From a checkpoint of a small mixture-of-experts model trained on Wikipedia.
Experts: 32 experts in each of 12 layers, 304 squared ReLU neurons an expert, 2 picks a token, a softmax router, a shared expert of 704 neurons.
Training: a variant of Adam for the experts, 1055M tokens, 7177 steps.
Below are experts of layer 6 (counted from 0) of a mixture-of-experts language model. Rows are named router (the router's row for the expert), up (a neuron's input weights, with its number) and show model dimensions 320-383. Each number is 128 + 32 x the weight over its row's rms, rounded and kept within 0 to 255.
Before each expert's rows: a language model's description of what the expert responds to. This comes from a sample of Wikipedia text that the model never trained on.

# expert 30
It responds to: Hyphens, en dashes, slashes, pipes and opening brackets joining ranges or compounds, as in 2026–present, N/A, Men's -73 kg.
router [ 94 128 137 166 130 132 126 123 127 191 102 162 104  60 117 121 110 112 184 155 122 147 119 158 177 115 124 101 135  94  70 111 192 201 133 154 193 123 112 191 116 127  95 184 144 125 128 100 164 163  97 154  99 106 129  93 144  90  94 142  96 142 129 151]
up0 [106 107 132  78 138 111  69 192 172 137 113 165 120 151 140 164 125 123 139 136 124 110  69 142 115 110 147 148 143  86 122 111 140  99 128 192  94 137 139 125 121 118 125 136 200  82 117  93 140 129 107  93 128  88  93 149 124 183 139 149 104  94  80  88]
up1 [160 114 214  42 169 151 153 135 134 119  88 105 103 148 123 123  73 149 161  93 115 188 169 100 184 137 166 105 130 149 217 119  73 133 153 112 128 113 199 152 120 147 117  91 113 144  81 181  77 107 117 166 127  63 163 141 159 121 149  67 144 115 130 187]
up2 [165 143 146 174 134  86 166 202 135 106  96 142  57  91 121 129 118 173 132 112 133 149 133 153 148 158 134 141 131 112 115 126 105 193 124 151 114 123 130 136 148 160 140 137 108 163  74 110 125 127 184  86 127 141 149 103  66  94 158 193  76 108 157 121]
up3 [151 135  67 157 115 164 121 147 127 130 173 156 128 116 131 184  87 129 117 100  97  90  88 101 141 144 122 105 108 135 184  78 172 154  44  88  91 108 149 174 135  72 113 155 117 121 168 157 171 146 140 188 137 121 160 126  79 194 111 163 172 143  97 179]
up4 [145 176 113  95 121 105 147  93 150 110 176  92 118  96 133 138 109 143 105 172 117  97 155 116 108 137 113 161 110 130 196 117 109 133 103 120 100 145  97 113 126 113 172 123 141 135 100 116 123 142 156 107 138  87 123  93 145 137 214 155 182 144 128  97]
up5 [132 129 128 128 109 145 137 123  86 123 135 202 143 143  90 153 141 116  95 138 125 126 122 104  86 129  79 170 102 108 157 150 128 116 155  43 123 108 170 165  93 124 112 118 187 163 135 118 157 128 108 140 129 171 144 143 105  85 164  87 154 139 122  91]

# expert 5
It responds to: Pipe or dash opening a new table row or list line, especially election-result tables, plus sentence-initial words like The, During, while.
router [ 96 138 123 145  92 160  96 140 105 131 156  98 164 166 104  97 129 134 145 118 178 151 100 100 149 162  71 155 124  81 154  84 166 136 125 152  77 122 161 125 143 159 175 152 200 186 149 112 138 141 112 142 138 154 127 178 164 133 177 127 167 132 105 126]
up0 [ 97 120 108 123 124 166 102 138 181 130 110 203 145 159 146 140 113 149 146 139 129  40 157 124 174 146 124  56 130  78 146 138  72 148 147 146 123 145 136 142 148 138 121 145 147  84 114 121 170  87 124 143 141 158 156  94 152 135 106 181 135 164 123 113]
up1 [167  65 144 146 133  59 158 119 114 133 160 112  84 123 187 111 116 122  56  77  93 147 144 162 148 154 133 160 179  69  92 109 144 122  97 109 108  79 124 129 149 153 147  89 132 137 183 134 145  95 106  93 118 172 118 109 144 117 122 108 111  90 183 158]
up2 [151 128 118  91 105 149  74 118 197  74  58 144 144 153 102 113 193 108 127 140 175 133 130 190 161 125 170 100 166  76  71 167 116 139 137 133 172 150 166 104 176 135 139 164 160 100 138 107 127 160  90 157 105 162 118 112 164 112 101 149 142 155 105 120]
up3 [ 80  92 121 141  97 143 162 129  79 141 105 151 152 156 132 150 104 135  97 149  73 103 108  98 137 141 135 169 129 124 113 167  94 131  86 146 124 186 106  92 118 143 162 128 117 128 152 180 113 106 119 160 118 168  56  67 147  75 153 104  74 142 182 164]
up4 [120 109 186  90 166 160 187 147 102 120 124 138 119 126 132 145  56  75 100 117 107 104 152 144  60 172 118 120 100 132  87 101 153 169  87 109  79 184  99 134 169 123 140 175  85  81 205 143 141 120 108  89 141 192 160 135 169  80 114 112 146  89  99 139]
up5 [ 83 159 147 153 130 151 134 118 141 112  99 154 107 115 111 208 183  87  79 138  73 144 145 158  99 136 154 110 126  89 136 128  97 133 194 166 168 103 148 162 110 137  83 105 132 119 134  94 120 132 109 104 118 156 116 116 110 146  78 155 129  71 139 199]

# expert 19
It responds to: Pipes, decimal points, dashes and digits inside statistics tables and score lists, such as 4.22, 6–1, | No |.
router [149 189 163 175 121 157 112 143 117 159 134 135 124 117 137 132 100 146 167 163 119 180 202  83 112  73 121 114 209 163 118 136 103 158 165 143 118 178 125 107 154  71 129 132 100 141 102 153 184 139 166 127 145 141 119 115 117 141 129 185 141 143 149  81]
up0 [119  71  92 161 180 121 131 123 102 123 106  83 135  85 133 106 130  72 160  98 146 103  61 108  99 148 192  70 120 159 166 158 142 186 136 113  81 124 138  96 197 162 123 142 114 160  97 148 130 126 113 115  91  99 153  77 101 100 118  72 124 133 144  90]
up1 [ 95  91 128 114 127 114 138 105 154 119  58 119 123 121 196 175 151  69 113 153  96 139  91  90 126 146 128 127 106 127 179 128 135 127  62 168 192  63  92 177  87 168 147 135 108  54 127 111  87  95  98 101 172  91 121 112 114 168  94 120 107 133 109 141]
up2 [121 110 129 152  78 108 115 124  96  99  96 150 160 115 165 183 185  89  81 123 128 102 107 123 169 203 160 118 107 155 172  85 163  96 104 155  89 155 142  93  89  73 149 118 136 156 161 148 108 107  56 153  94  96 119 143 112 155 160 149  90 120 106  66]
up3 [107 192 169  55 100 137 127  95 168 120 151 135 159 182 138  97 152 139 158 136  78 141  98 122  82 123 103  83 107  53 112 150  94 220 129 122  91 169  97 112  76 113 132 139 128 118  98 196 119 110 125 134 172 130 127  98 137 186 140 138 102  46 110 100]
up4 [151  98  89 134 119 122 162 112 113 141 132 163 119 154 127 141 190 102  97 146  97 105 154 127  94 130 144 101 110  73 115 117 138 137  75 145  89 214 111 149 118 116  70 146 125 144 182 147  84 112 146 110  75 130 105 116 142 121 136 135 150 121 108 127]
up5 [156 185 143 165 102  95  93 158 138 125 139 164 156 140 116 153 124 149 133  97 138 128 138 109 176 135 119 145 138 104 183 169 165 132 179 142 109 147 205 141 206 146 149 124 157 109 131 106 114 108 108 146 175 163  98 102 106 149 132  95 116  67 120 115]